config.toml
n_experts = 32
router_score = "sigmoid"
balance_loss = 0.00428
router_cosine_scale = 10.0
vocab_size = 18069
tie_embeddings = false
batch_tokens = [65536, 131072, 262144]
steps = 3629
Below are experts of layer 10 (counted from 0) of a mixture-of-experts language model. Rows are named router (the router's row for the expert), gate (a neuron's input weights, with its number), up (a neuron's input weights, with its number), down (a neuron's output weights, with its number) and show model dimensions 160-239. Each number is 500 + 50 x the weight over its row's rms, rounded and kept within 0 to 999. Numbers have three digits each.
After each expert's rows: a language model's description of what the expert responds to. This comes from a sample of Wikipedia text that the model never trained on.

# expert 23
router:440494510452559471552478506553426457522456452548493436504491454589433472523438458470481569494470474496499582485433545537414537595573468523596440517435464559562523535495556554501535378520441456496465561521525450496521462516506503525546478588
gate0:566485549460554520489445480481523457474518433452358540528485543485459556567471486507495452571481373394535494448475549575550518487569518564511548481535511532520459507539534465493493523487547425427531565479530478421514476583520538551527509493
up0:528439508460439471427552458486452524522598438524572481478479528507622563474454468500505486503568625556549453457525498435419525556487488471329502476478466475463543489478465483542508486408501470517469521490500510493493541414544454572427510572
down0:496508457473509511519506554549438484601531530443510493537604545459488502415498463425438514459523503568568445514491514374530514583475545468493581539541523444467519468434448464551479459478549415426420529544559420508395492455552433504439565593
gate1:539515454509479581557445482486526505447526467480534475454456580612446551477510587397463445319539489504548500510508483518524490499479510478460449445431474563501449493582420478547606486558446438585476481608484523526524487505488435551563489484
up1:535477559464482531472524618545505562427484500500460449553496424528590539542452438551503482494476456498513531521471488506556535491578515538494570525561548520459575442499490564578452576479475446448550480436460593487504505444473574484481483507
down1:622464441379478468562496489501543555541475472522483429605454430578500525547493470496547471498491517513555523499574556546530613371518571458422517560469536507502466500510507450518535541508482546547547498494473505454548539530469501507458514569
gate2:472492505463506417478539521484563591480505598543484494508392405508555523441422519442603515490431512508500574535526522503577548445543503467527451451544549456560497497508464571407540460536516552474472516537466520502513646506557572517461537519
up2:571435422501533524472498567573454470493550556391475511581485529578494444518403474532541442429600495403558559500539507454491535478488483558499454526404455515561487542407456496569536484460574541444465568463537481464560448507508514461437570541
down2:493435544447426577609436491580457480546537541480468548407534542524573446494522495421543548521518555567506432502519439528472608467513454436490461539524507428590457611532422508479514566463475529573470606553526412520560519495430537465495610522
gate3:456546586478450434560533573428460462440471545502517576475529479526576528431524632452480547486528514482555489532505479486439535424488581484469444579447495540519524484556487503552494538473580503506461495463444504560434541615594459539537488557
up3:468452513508526616416466507554498493499581532407525445544551460415512454521523478583589461506488533464423520545523474457520513551487457468513384478486501458488586515593436442465521521579511510495481431514520475462464476523522500478484547465
down3:438554565533510483506474469617552556521450512552541474504480399568460536537587525423476507574502425528567552486448490440504477444560444468457448548546424510518483409498523558556435526489577519538466568492522556437500417570545431548384574489
Description: Articles and possessive determiners starting noun phrases in prose, such as the, The, his, their, various, original.

# expert 21
router:506454457466600475561537483572488474533429438517456482467487500503480451504482442482456472583547480502514460525410568479432511482537526481530433411413435489545465534512516579505552439543447431546568627530462423400469564542467575537431523491
gate0:509441430539506523469558567567558574556564403501420499514461495543524519499612522479471512484461508626554540460508586452445499475566468442551511483478557442499459566554543466476473460536481492488465562538475571397498490530492570584530550501
up0:461489434497590508501346561442532493472490422481483522559596547476492478519534532442517586569584499593477500477524414469514520523502401521537562472558438410486534555573468517545469468468566533561409530417522514603504487495559443488532542562
down0:499421400457508448424519541473421409469543543489551581493448546499427511490398476553438512389535441559498514565472477524497495536472494456511481393479568540601581462512464610537524554609513424559512553409481477381458531468474505567563465546
gate1:494532399506447467566484545510502474457538497429573497505576528555564527437476444545445519548518456463524550508536457478532590452447414509441500477521445471510519404560513514531564512508484509494490544492486527405572551519436470520447431530
up1:472530523468528539536473539466462512579491550435504454555430583492530457451416502493475524533443316493499437493440477442621501507562562459481612516580515583445545497487446518481514480484499469429500576430493481486517492601514550464446496438
down1:430544582545448469634578505473529533528503448494463446476382421457427459512528562564509375485459556442453525491506498490514587565518472584499549401547415564487456482389538529465447519455408450504544487562503507554497474541535505504521412530
gate2:538441495570522447503521570442476572519469471454550573529560534591453450457443452589484562451534485444456582405542496468491504432483588477518570535520401494387511550517576438563517469479373526514519602526462461451485487514507537456551612520
up2:495484422440451599639372464488385576474463493554475464414522562475513520456502545487529496534502600514551582551553565588415473518508476514456482454473579479513568531483565464464441472464525545549555581466451514449492507498502385585494458553
down2:460521530449440518516526461552534488363439537501598416429469468492567545442587510539499477517432516460503468558456527526464609539489418473549549413482524442446572421469494579481468442538449446496483435561479513453523524532507487496571440512
gate3:484488462475571481543491548433582567479394542530428527516523492502524438413509513475545515562522459590568532462478465503516435536529504466433486418468528492566601444540457509423509491560475531586516544528554485522513520552463437507452496496
up3:401508547459473493548474493513515514514463551490541485521613514550488526551514483512434520517512572503552501448556574451450584533480498474455504507458475564419385577457426598516466523414532420426500521524539481480348427482459515466431443482
down3:508507546524462476547485504521545535506490483532384596487454484554509555421477520448479475467534490483498476464522543511450449508482480521521504599612493572610558535620460580478430412511494500440528534544572549441626552482510500424539448478
Description: Sentence-initial However and This, place names like China, Hamburg, Massachusetts, plus table cells, dashes and list labels like Notes.

# expert 7
router:450336491485535547498439498574489472493503538548450513557488471532482494534462389647412493418486474514608541503423574519438516533582530557580396476432465440540458524440521524522466467515403497521528523532512399577525609540448488556432539522
gate0:520512487478476503564578569531641528511474525470457537406571506447509441510523508396501637521530572451493414545483551506535595438523439591529537506535423504548423495562483568482536558487495403544500474464558443544558497523537532434464522531
up0:463463416507496495509603539520504455456489464456474498452446456547483657516426484449524476524541546419489500458507447561459382479445435469342407491534539489570408594527576530478431445497565572461514585528454528461511537468455511519459475477
down0:502485514409434572490528460492623521401371443553443542425432567433481529517522453533508534484585521513536563509518508472527449473475451529479500486472442583521470465543491604479477464412457449518520541530464449447509549426431496570447541558
gate1:480483572531476485414480509486485495488523462533434492505509420508526500487484361500493483556466432442401475589409512417491520494548500492495496510469537496487483468509455566517487501477477426379505503447587455618438476470500469449506470493
up1:411455434546535493577447575538556511465464481557476541463418509490394538530507504551521477490580523574509452541462428449496529527482601530514519408564456556517497471551456433453467511488454536536521545535511615430541511376497532447508465467
down1:449451529438548417426496543494466477481584490536540418435371492488392469522442493503502496531425520451530572541508520448469391523550508503499476500469481564550538447693496532469510454466481522502437430457480499525479570498507424470590507482
gate2:539486603486528493489461545548425448499511491390538461532530422583501464593432515554524515466433475493480494519519473519497451465557496504491490530595529532502521471489485491536541442480544539461437535470436528564515502527483475531524603441
up2:445345578513556399452467669514498531544455482418471499519444560470557590585426494524560496444445425518490502555533479514531506491475553541511476481548478472473522483458472449513478423402535563483504548504504599476528499461470452506504490445
down2:480544526540490450576574547545492516487568538483458545449489443477553462544449464418529463533492568597496444499486419495554550520489503532410481549539606478576510595472532485521530491451505527460489485332620523529425456492471555493383465502
gate3:542474496510484580478531545501452467447547520484416549485475491472440439552542580525468540482418574535494487608509556568502479562519432486537527590489431532509499496472452501493467446515513431474516472596499487497475479519570392564497569577
up3:521464570514515588508480533443491507519517573484518553407485547440456513528554473544466538423428559522518500607467583479469491444567414528566499513514395507526471499428480539445480458510458440534496472488452406564585517540525566571521435550
down3:440532527463542578509570421502425419553374465548456491567473525453466431516455545503513479504552552465382459480507491502427591538439503408510433508592524501470421480487465453600492472511471556522485557502553439463517584553519556526459636460
Description: Commas between a city and its state or country (Tucson, Arizona), plus parentheses, pipes and "in" after names in biographical text.

# expert 31
router:481363542462549529556400525618462485556420520508475479450512433564525478483506454457569549516467425477558586584417521570450500541523474482564532495463441531535537551521502535515511438538489496515582600509537464491451546520482505446477499534
gate0:516527448489483441514462466501444537488589543477469533513498388541537471521538494464542522546539505484599531565508542510446586496518513525506539426473515466568575507519521512508532484449420487502464446536500517509491562503547544440503500539
up0:581488483541547451540440475416561460461471457545480456539466457565509401490431528428463395512566534482618520491522465514518546476499481506423594514514466467547474501532473488421500513474543395461528494471507558534524559484570556447408445552
down0:442542538523411596500438538511526464418546528652426508451498545476483490509465435473540528489508503520441525533511459429440502543487516431559441512528439597491531443531515466456504489439467535543450457440578467534511554497455442547527496446
gate1:478414474383549522453568469509467424486482491582479565457548457548395539434416513479500588512511484432543585514475511576422481554523442448563528529454495476481542485528488499515535482479516447447467561424581445506452403407459539515490380562
up1:505570577474468471481512482366590506577600494408516473547439555409565417514574456560426456553512465596433503449464470510586545544463576478502343498489500499528516526503454600410475557481511549447447440485464546537523574480507533489564577462
down1:449470510556506438547543548576445487460536487571577530543490467508537496492468561451478521551520527483615527507463517488469527457543486566526483454491549535446618511490565489385485458480471523532456496511501543549485462467442469574510464539
gate2:551503519474636514465552482551572497513442523436571489583468543429465532449526475453571594567413381529492466535537484509437521533509350455487490474601490540476436505387526574478414460424528360538550498490552461505546522510564359443446461510
up2:414494498559554596497556492556555524450474530420592541552522406495527549439588507450494627569473460533528534570532421575517428536653479556513457483550446532399554589485473533473413507430474407518579448524504489498533509469477423593458474520
down2:585472431478391558477527457500521534515551545418474545570468517510605528483486466534453498533529512457453512540572531467495550593366627541483483506456522418543444505408550498479480457537461417548475398509584496464527488487478599505489577455
gate3:438446541513548518476531503567546429521537516544536528520524446454534566462517527471521513553488451543493378552501524539479497516592419510452530532547470423473553493589353597432476532496442496537574562527511493474471595494425489477489427515
up3:573521478473454524565533465558481571501471443493414570441471465533450479596453501484401518472498389482498467473402456483427481480407486613474412532455503504509427502509530428501543530495522467373456550512473474499485384449605510454441583547
down3:610536569563527532573432514569499506436549607456493508498525457542489559457515497459447570534488451537483522543482549537518475514484502545517520483468472597539542566572462602544486452495494611487522426447545527445544551586496478515556488464
Description: Line breaks, section heading markers like == See also ==, list bullets and table pipes that mark document structure.

# expert 24
router:461510498404587495546457458524454469514427547552417529417413472495446494522450456620485537551519452559444522447439565481484556580544498499545532532430432537540466616533468512495434497507459482514560539579537526489542533640472540574373525579
gate0:502506491432564520531496565538463522491554482494408532470498472516518445516525440467565504570490421556535427479565559511478516512494420455530433459479521477475517493436475496475454441555584522516493481525584508603557481515468463418464468505
up0:504460470433513503470565535407449516533628455456460450467490531467528475468538395564508416491447524559549435621574513493598512412444516493469487507447550518571554530471481407434518464507492591529609481469491543540437531503447497515546584389
down0:525472511456516469438616462510435547592499538531566459518530426442519553462478543464412517503523439470532503475539422410420553429493516493428504448479519389477596469516470534535491481538445539494616528531483511504490507428540511511455580501
gate1:483509516478557496617554529520566428531497521467513509507465498477446508589534426426570577447556426531508417438458494387572471511524431444484562568473510482499498493413470519552540509599381444539479485533538413494463534486520559660405519407
up1:435522521513421435511464534429524472503492534607559505501478496473578547505497453508475438451402516474440572425486493506488530544412472527574531413468506438561503531479509539605522494497530594466428564545455420487561486530441460461546554399
down1:415495470558562531518497468469540475569533469602506535516436478500383503521414408492426502468477497478501525535500524400493461510508426525510501473454439549444451449554552425465383482498519578505495573541505405673530422602480529520573399549
gate2:401560566471405455509455516413467497516462534451470513477515492508454483557452417495525494499566479581444545592526541501518552527486535510551466512580467451420490510590542479462614539503497406463533541576479477578512427493438483518508431556
up2:599472541387538475455468488393504535477508552478596478603448587474560558510489469489537408480476483426451495458526381506487482527520442501420616418480483529430545482535502447462464578474573487546518462460458486543490410576423485469444443471
down2:515515627464501389481489494548565517460443505463462465414438390434511499504362462518550493543460496563431475493498512486473557426480480593485479504555353413517464497456496393470431507513594552533477539565545506467513387579528564511462445433
gate3:506550448502499570489526516515427451513499494415514478447517495348480520498611509483487488393383436479480500467597508510513489584495535520514512505537457438427456526506478557457420479504522530446453439534551536452441405553528500527454510573
up3:511453539456502492619426466485641476421425504533451533541455517551478460555603504484558458557415491520508463420548489476537510473475622525425584510520512448544569436409449517450517523498412507541528579568515476446482535508548533454377534513
down3:554417413445480452448629472520622530406545551483491513501491465528450414524511468529451496421494481505500506517494583529490565466429478456615486348493497540526412599469544485476484585508526389595462494448535485537512421480465519471497466589
Description: First syllable pieces of proper names and some words, such as Mar, Bar, Sal, Car, Al, as in Seine-et-Marne, Sarnia.

# expert 10
router:472522530425558548569506573537467468572530469546442526572528493557466508509429470481522432378526495498472490401515524538507549574532413396488473464462387491571485628484608513458579438483522468535613538498538400508470486513431470519494520563
gate0:411411524494496524511450524548528522454473593458504626426466456434485545466542537423536559479515547582607436447541493563520567484559517499509473516435483437518520490470459425500567535475442454488498435417474510530545407595445501462455465465
up0:478591520556473536469428571525491498532506468522547492468565564548497430495394439537489527596478507522479569479546466489438538515578514456480543480438514513502478402494574405545490445546471458449518538588540525493499479468501530532475501580
down0:513486517494475448502445485541500464507552570498552420547518486531464499554504512521499445525463478487483556496530566455394581426490366449518550439573470535575509546544521516428496507492560563586598573548441497510499551450491448525493583591
gate1:508519479458477525361472458515526471493456460515492618508430551467508451517402491434527509515554402518415527629540417580511480533438462545537542539470467608492546563486499494479526617581544491476516526576450463540501498487582473516535463485
up1:445460514506572466639462442506530561548527479490621514539511421522593496459504431493461432646410530504457524496460552463559460467523497541450505486451485560497491506564481509536502491552469582466547564471403485516583467504511517486526524521
down1:459567468457573486469542483554467515460387536540450477525481497497507480525474449441519518540502436536436549540484512485406503464500488549498455528434463497430545535539501534533501494507408493373415582631438539542516558468485476492455516496
gate2:497426508536521573523500444494495487535670414539485574523482536434502498513545515540557493500524423498527511502513450425646484451468521498492533551429406560442587541529429623436470473519481432452592505598528474492401457550555485513435546540
up2:522435501594464605479462457494512533466592528504495625545516494457548454542500554540551522494522478480571472463456467492515444520470574487438549528466435514478574516486448560342547522459500522486521444557508493485448569578524412484485535540
down2:535488499529498579485552451543566527450528513465532493520487554451528520554535501463482408473425378471520441488442447501521577577470477533456539515491370578516512498482528502500447477392527600461487437512561583509506447561569447515555560475
gate3:572563468497426484532475547475449447499508482467516579482515589424490496484492474413474442500543511544466531567479518517545471520539512488507510427478515568642521497527518478496463497479701496396521505452511565425552465527411519483543516551
up3:492490501469427618539434509588525519559492508582501525563525450445475450451429537531534491473531512489462452467518397573458511505408515418461357499529497459434478435543499491444520503435389441595447464394441518478474598476411471458432513478
down3:424519474521626503499487479487539456520516561533484553536431454532518477476480522576502481583640438437566508430500482532511526487465486503432510501485494467422580468479467479558553506453479501471433530466496455466456392526492491414574501492
Description: Suffix pieces ending abstract nouns, such as -ation, -ment, -ity, plus topic nouns after "the" or "a" like music, film, influence.

# expert 8
router:457433491482606476520451503601473428501473440488526522535553414609450444524532482520483379436413437546517502516453611586461558515551586519505560491467436533556495574530524526495544469512473463509619562545508398486524508521469490541491449598
gate0:640493512454488469556404542551637447598408494418536531540454487537504525524506666485438542495457425558567501409519503524456462545537554462519524511451499481475540462589520480526575443576496475534500469486545487480513464446541395488503501591
up0:463455430538525517561573505560528492516560445557506420540620494480399586611538500551428485410517487489443438464460518451460533551518499466458523483535515516481590476535497522451505408574487442522557435542430577478575516518399476484506506462
down0:519427500501446450455509434463521459539541413474481453421480460448585411556559387496500487491468513481449433463538471435420511448565519479506549456526495509533487480462420491583439554553455543456511526496496514491546512460576449576592489467
gate1:514502540467574498440598434457472495521491559455498469509487572557536495554473493488547601515434466508582490483578495572430618462483472454544587506468536496535465485479469446584428485584479458465573527487556451558451416492514420512445406480
up1:550412540446443478407560568608389536580514515487544430535567544523509462475403513460602553489555543489586463478532571502483540576493485450542599528557472448507510550587536449444480523527506469552603535534517462464548486408426446468464519503
down1:501566480508482572519494548488436530495494565431532582585433501474445515528576574494509478444543549517486536451502445485508392485515535524500504569551562444427512517539520476505416544488534497449513488492545423467447534531584528435488529550
gate2:445518544444520498464464495473555456454430498557461496408549449567514456459437527570511461419451526506463534554535547590436564492461534516499493518445588464504441528531455600512516474521442520485464481508471482516439508571520557385526438514
up2:446457499486503491463530479534522551576483592550533406582517595543481527604516461530404527469453507516532525462561465527431523428504543463563566488453456444593460442425434497414570476563537521482558561552545502483511369417606489490550466494
down2:513426512511522567438523437467489481602528442544524472555502498528492513442549504409575462470507515499463501636487520481440531470490594502483527489478500462381559435471458505579417530488498508462479520545525469559531511605451473528520494465
gate3:462563489553554564473446463509505424486462547475538538534460591483512455415589470535443544459410394459507474513490487550495430509466605394396511556542453438461448454553518465579575452507401430476506520440513511428522533557468571517344594469
up3:454521539424609442536494552528504497423495505521502495476376573546533463520347555457536467480469451460568580351487487498547530475506411538551534516539557488491513508411429528454576493502405580437426497502433593442590539393458557538606488531
down3:450575510520454564493564466496480492475503434545481517492503496425594468459582521468557531425471467523383408499501462536416502490464489488438493546421544560467505563425518507434485453465537536504500448518458396534607421512405381452364540560
Description: Tokens completing a name, usually common first names or final pieces of surnames and proper nouns, such as John, William, University, Hellmu(th), Sylv(ester).

# expert 19
router:459422510453562516528521488523454458529551425474462487512543435553446503493506482537480506484434453538529533411443563552466595514592507534500399463491453494596419542483514582510551440509449484547478570503483443449517505551552480510428476623
gate0:495504493447536576474535451518438493532562542541473468498403530511525474561523471599549596531486532534460544450530497462616516557540462526505429479577609430471430466465533472475512436458541589496547613525566548492564496501600451596538386536
up0:539464432507457532494539520599467469511474472545481473474506453464503538442397482530372451445602562490440502585468468504371449510442464486497534494416445482436525510532563485462385508512450487496512508556444420527478562471536537397493524508
down0:447504435508508424507463569511473482480431416498537497438465451518539554477511473480564536464441510380507409471492524496451531472504445527554499526502416630490570532470560468474436481447451379536499405449509521418469407463474536517408555444
gate1:477427502522548482576467489465479444515486511572527389602433515524497574504556545565534486415492509448497549521487534504474539573500503494514393419509420474525518447541539531469564501526495369501541549448566602404570560492436488526379444522
up1:466507519514553517529481519456454447599523402453467531460513506460523524423519521512511576440522535486484459531456510560394456516548560589500435549551432422482491456571455507527489538553554458473615488422612544440624424426486528586549457516
down1:462519539462557393635545539432525462538511482503556466613468560449453549481575536483529498412472481541464464493473535456486478496521438474462399586434558537496476493528583505548450523514527469530553479637502547461417496472573470641543582522
gate2:507462492458547450498532417550603543534521460474504530533471521486527427513472558415516569588486404559503593508449490517514586418501567445414384524514494488465479562459494419495487578487439496538486547545470495470488543583500482550391490485
up2:463547415436514468458493466579539552500528442460563524529364428504506524559495488590553489504508495483507470498479539567511477508546575468472525485444480550484494534457481537473460587431600475476469468459537461468506425558597506522503561494
down2:569537477511489514472476622515483421570543509466455497488533523391551513475501494537499488458446471485471439473493435569492496551488404439476498513438466546480491561523455410463504552519590458609442497483480496500442497590499555448393490472
gate3:452525565427470557424568434424549479487561484569454523438436583552618496474537616467497429445427463568470454469526587444575531537545460507517477451495486474438391511534423594515551506503474469503614550438489514476576506484577469512524441473
up3:654518524421426492532473494479490507540477383450534480476532490403412598531512494443493519471588466495542476460502434448440540445519500448528445513536527529486521482548547611454509441578513419552507416415519468465544470412472413554427547475
down3:545487539580466495528435437449508567427415520545533459506497518526438512469462513429468475426478538466506428441458488539495516511482471426483540480429517451496456519501455455511470420578464579453546495519533445470351566431505500520409550508
Description: "the" and nationality or institution adjectives opening named entities and events, such as the National, British, American, first, in sports contexts.

# expert 22
router:515365501481524561484450455559440515477510456580429417480528511517498454491461515482524498489455511525638458589397521596555561561555515490502425498527420543523434550474514483484474456537532526518513589466539515519539455581507514539353503492
gate0:546492563472474527501560435581522384527566491490450485480477498505427443417409507498450537485616556492533448544416544522508497487488478527518441475509461424461517627551503489528525423568513536499449502520546524470491366563509492565510432467
up0:478476518477489484536462637295491546509517504491559501487505487436454567566563474521466498451385485537408506472496522505499509474524472471520510579512508532486458392511474481482564470486497541520494498481561475484487512428504552375484538500
down0:575456537453494385532539501460437507529463501529612522561562552472482497462557447506515460495542510505447451609591485508515504611519596532515502468546570427479508542503536525523502435528446521618411500456484425540511495560332481475676493475
gate1:519591464526528589547497499411469447554490480480502482549517448499499463501596394452568542508419539557478478629446522511611572465565495461436515527517459494541506473474464498493506412537561529398472494542534546400558518481472392606481438529
up1:403512550496531374615411497474553532462548461478500522561419524542500407605588574489473498540412413519556426482502517575598509500551498459473346466445459481574513563431452525563470489481479510460528458554533435545497526555494444539424520481
down1:426457526429532522393512517497395553403526555443488495417400524386455524470596516446497430524466445464408541599487480505484433466508522515504521489467482546517493504478446495590567533517492446380508481552484434522540567517443554438501444505
gate2:527459508555442510594521434480502529456508490550468482476460571461416421467472477591506533542355510579530461533469537519539515517523433524564475465513447466466482465484560531470448520493453571432523479484429426471531577501474427447504464527
up2:397480503554409474482383483477561480511556515481444555523533505472439505465428513591418535420619439419556479411565565519499441441487534476588409573455455501452546525421441547517401535488533535529621434512454443512513553483465540518520542540
down2:466469543478450478424525446419576462514524398430496475502528413466583426492424522492501588463452460475456500438475527433482507528484515570520457501477447611481460524517481445544517500498625448492518423535555518494548493473532596531488530540
gate3:467562600479468460583359485532490576527485598541545488540487519416490531493546476428541518572457488595482445528496543510468483472468462440552495485643457538569446480513486408534531515643476593549507462574515451591575472522485546533566527545
up3:566488477516535456515510472469507537533510485482535573439518394552540406544485481520459401529497572499479515530461574419602408511491437464477484529561547527475495532599493426485581517566549511485447411545593478471503477474447599494503415547
down3:515454570504445599527497358472578599445423480534521466419503575530545458480658464509461560482438430408567450413478509513491434483491418536520482558542506471553454502422442514503487537410435435532551516520465490508514401452488505568449476538
Description: Single capital letters or short capital pieces starting names, acronyms and initials, such as T(azi), IC(J), S.S., often after parentheses or pipes.

# expert 15
router:571396455420494542502476496547513459507478477445469452547516540504421559507397474493539490467524496543565482496445579490454532577529543394559359518511439508525555576505467546504567459462469448552592570540510416482551485582425469453518586568
gate0:507487503468467449487547523547494565472418491539518562537591464462415549483432446508480512521479582520444479563462532504393503442503536490493496423546471491469540575550556528520504497587522477512480579441547502508560529529478622478626515505
up0:498530520502513521475430627558562551581500488458471597492442479514439481517471414505516503538486511522480551510511536456480511501518470461480614523560470428403580510535572411513502490536531559512421580509516470502521524583568583558636500556
down0:521432467454458540540562553530523549488542456525521537498509562583530571578511490572434428459459527585580605511495539506506544490484440435511585494550506523423477588494451505508477546362476528506470515550494419563436533551393515491397461495
gate1:483559423502432482466468492428448499537489471564512533479516479490572432529397472417540562533473533463486533517506552529459467526492463408474508496354518506577442596502538493512396434529482474470492584466543454521477542461499537550547527479
up1:514553464503424433546484504462484423528481429633471477497478490551574437535449561456543527522498490475431570522571482475396464468553515414585422523428585430487447545485412465505434519520481504522498531409417526580478429544510490521594489487
down1:448427521491621444455489497447479436520579506545571484576460494482512443458480517506527433543518502583507593557498556504481485500405544542453366571503447455438428504460472529607527459453533463480479483396492528478464566443562558467442453508
gate2:581469584409460551492483479478508487477622506521493578562578455507505446443625536452565556448422533460534496549489564438456507480504411493548465470474446499465504551488545515485493488387498541474489473539458495531522467568476506469479505571
up2:533461529394457718532507470522544574583538390500549499588565483484529492501503546466510422454488424448566411505459563441547513462449436477476485388490449556499516514471365492481445475442492441473482481424374511594540522500545405496486560507
down2:474515534417448545491422479506450494512501465563576456520419517494392506534531559461677493514491487474439521452449517583507530577512464495477448495583482454483557490581489534494455565462494584507492516442527502534452493462403486497499575569
gate3:542586455501528574499514556522477614541487474506557558526549521545515474447478508528529480483484454370470363546520478521385463487486561450516418509435482468511453556509459478522516495488465454572607509496544460491536519535508575478535560506
up3:494520596511529601533459506444515527522499478433496502516472419555560484482460355530533465456515543431543375536521558435493482539472533467514471455428456507512495555534491477441482544440473465510489465513579391550477434516498485508493581427
down3:504479564508473504517484483484516533521426532510606459491540540360531515571425592527468531504528512484542502482517469445524459519464448484421365437464545424416449488534500506537594551530397499521500459460541537553489484484439485601509516443
Description: Head nouns and ordinals after a/the, often before of or in, such as village, leader, role, player, first, part.

# expert 18
router:457463503512468567496476550564462541554541467482485522516465464545465586512431476556443387497519504534530568497433533559445601489572480424596488496429402472536519543463523567478515451483471418551600635528486459558533475568512577507439479606
gate0:537459498482487467565467350557514414518543517521459457503523463458512545451445535581488534478512493543489496466509467482476452485474453489526458551563435473450584539555514617435502470528536493511516558416523447564466482519541599450408519500
up0:444539598515562474537434357505542522533522597531508495502482479470596512466465552575457548549504477537506537560484419493381517497490446525573456495513444537485611519502464513473419533512479514494509497516547470536475530534537548420493513602
down0:470508462518516594419485439516440492523497506620506458492419477482550575541461597512532417461491514476511473536558484492405496433531459500515545577527438561439528586392437527439472574422539510611634552537520546505468562497572530515538545555
gate1:522494545402527490507543482555435534482490557389567528465487535620525531504595444380520452496414472508479550441564584627377424488543480387519532521468472517426514490535506529547530458557505450451541520484479453471474549587466509570444526534
up1:542437596473473460512511468503522554522449553540480459525483553499458466546587420544393464502555509439457412437598439528448401470521469451516433547496546500423467489452571528534572498536442522500454422515521593470474528485447455459536474515
down1:485429528447550536525594442386475504438527535427383479583425482282475539442493503487499487402516528480499467552476440499552543537459488503468565511489517479542528504443514554514417530554480456505502501455522536539470569512468560445471510557
gate2:479556548537480618467487459432474516526504547484479544414464519588459505533528607452529580529494464523541477481495505518485556501472534508534557469524508547429574554424563494522560535428542467530582509462437323413549519511594560537546500458
up2:518506574567477545466495490493555550480575453548487511507507438561450456479508529474502540650501519540520457524448496502494503540530564588461486472569537466481547530476536479561387549401501525511513523503382468407458580463448604546514458523
down2:461533530483450492444537596451452659518522499538588555515484546479487498479433452540527449567538501546496568532628454480490480469499513443581519448569491478560518468450505478493508456409496492480452493548507537460467607527502591547411511439
gate3:429446422493500452528543522354528508562462506467505542548509529488531465466553462419491402495556439555538450542528515508518552555518522480467474522422455394520524494460561529448477449387504415480487499400516536534535502564519447479518493557
up3:521506494510530525558446436525571462416482429543459522451484457488423413511412516560550453502376591540466535587465460427546418449456410500602571413549447553465560480524542536494498510569429571525513468587482536529451444555399565493460509383
down3:565512512449518491512419598566551547429569480608506484534444486535420490519441459391375454512490479537471554535466440395448489525467495532520509552466452550540521466556525522481508544398477479517540469457474586423444437497574433451560405486
Description: Sentence-ending periods, paragraph and line breaks, table pipes and clause openers like because, although, where, When.

# expert 28
router:495417537496577476497410558572481500566431405518522413492439574532478459513465464565526522462476439478574520521482573469507528499573516526551499541419422523531535543491575505559516500500485495582445586412548422569496470544480610476524569552
gate0:586492459444430387583442523503458549502451541478555495513415587603480543514500539520550522577521514575508493569407528441466522460542467587511462451442526525537496524488571426537475482543562546532565477452559540542436518565452465443515586581
up0:487587467450416652488504475519502512524481585556508564597436491654432529448551516519507525444407471456407567456520507506416450364615547459485487517520530541570485522472528459468545510478588452458473516482447509546434437486418579560521464484
down0:463433532488574498454529577502476506479459565547533533470471451489507454515596475455401551438454517517460543538453477468476496478504471432435517507467536426583656461474540529528526536515483485520570528553538560586508429480443578446593534458
gate1:477495402494570434469576514544485459541446494456529477444477464511512506351431529476565497601514522546533522467525619585488560450388431583517414501520504500469442479534456553493559515514461517478570535536538471538419398497364448540593523545
up1:499497611461572524513513437555517494518446541494622497520562469484515422510486431444481585452595471492499553537490447516468434485509494517452446559466564448492491425510506549473633503555548504574421521532559534470559477494487548603432547567
down1:532515509583471558418461519508507477439444534500521447536495420446475483431489481489489531458581443538537509486410442494530519581445517533544504606503494501497515449498514573515511448558493530502478476504610502436409549476562500527443450497
gate2:460471487532586464456473544506413493431558450468437531551400452472526404479489561471417466479464527590555494430546489486441501446534562541504493481465491540515520562391476473460583538476551456559431422464511537450443498477539467529495434476
up2:514523488526524468525470541473456421493561508568550497559519529518494537495577502497544420361484537419495501499465510535609472464508514444528527497410424523487512576516486465514531428590477590451547451596420559466507511509534467553514434473
down2:504522440535543449471426545462500504512530584556455474477418541463546504475536423539531584483519541618455476494568566549433413497506511498426540446439442504587551481449531495666540560455558550492529436526535462410506465433509483559465522475
gate3:524499535617574452463404490508529457584467422584543502493442466477481508546479503545523471505514530481519599544474448537522618525573478569511552525524503578544491460554523559483423350458498532459433455521564501498453485513551563389469482501
up3:493549446511452451472575528535540500569370491463566561498483542544553508455523518554522524520581574525520550484467485362438469489543445508513479509546450441462508462508443403528491482529537450529499431510399487545547493497493472450486367528
down3:527486413531457525514567551553553541465381531532508600511529514457569471443398474545491505468388529486584506562430429553572551491454531474525596485433489548515563602480538507457536458492470523397460516483430492605464602520506503494515594559
Description: Mid-word syllable pieces in non-English names, especially Indian, Slavic and Scandinavian, such as S-ai, Li-echtenstein, Jacob-sen, de, di.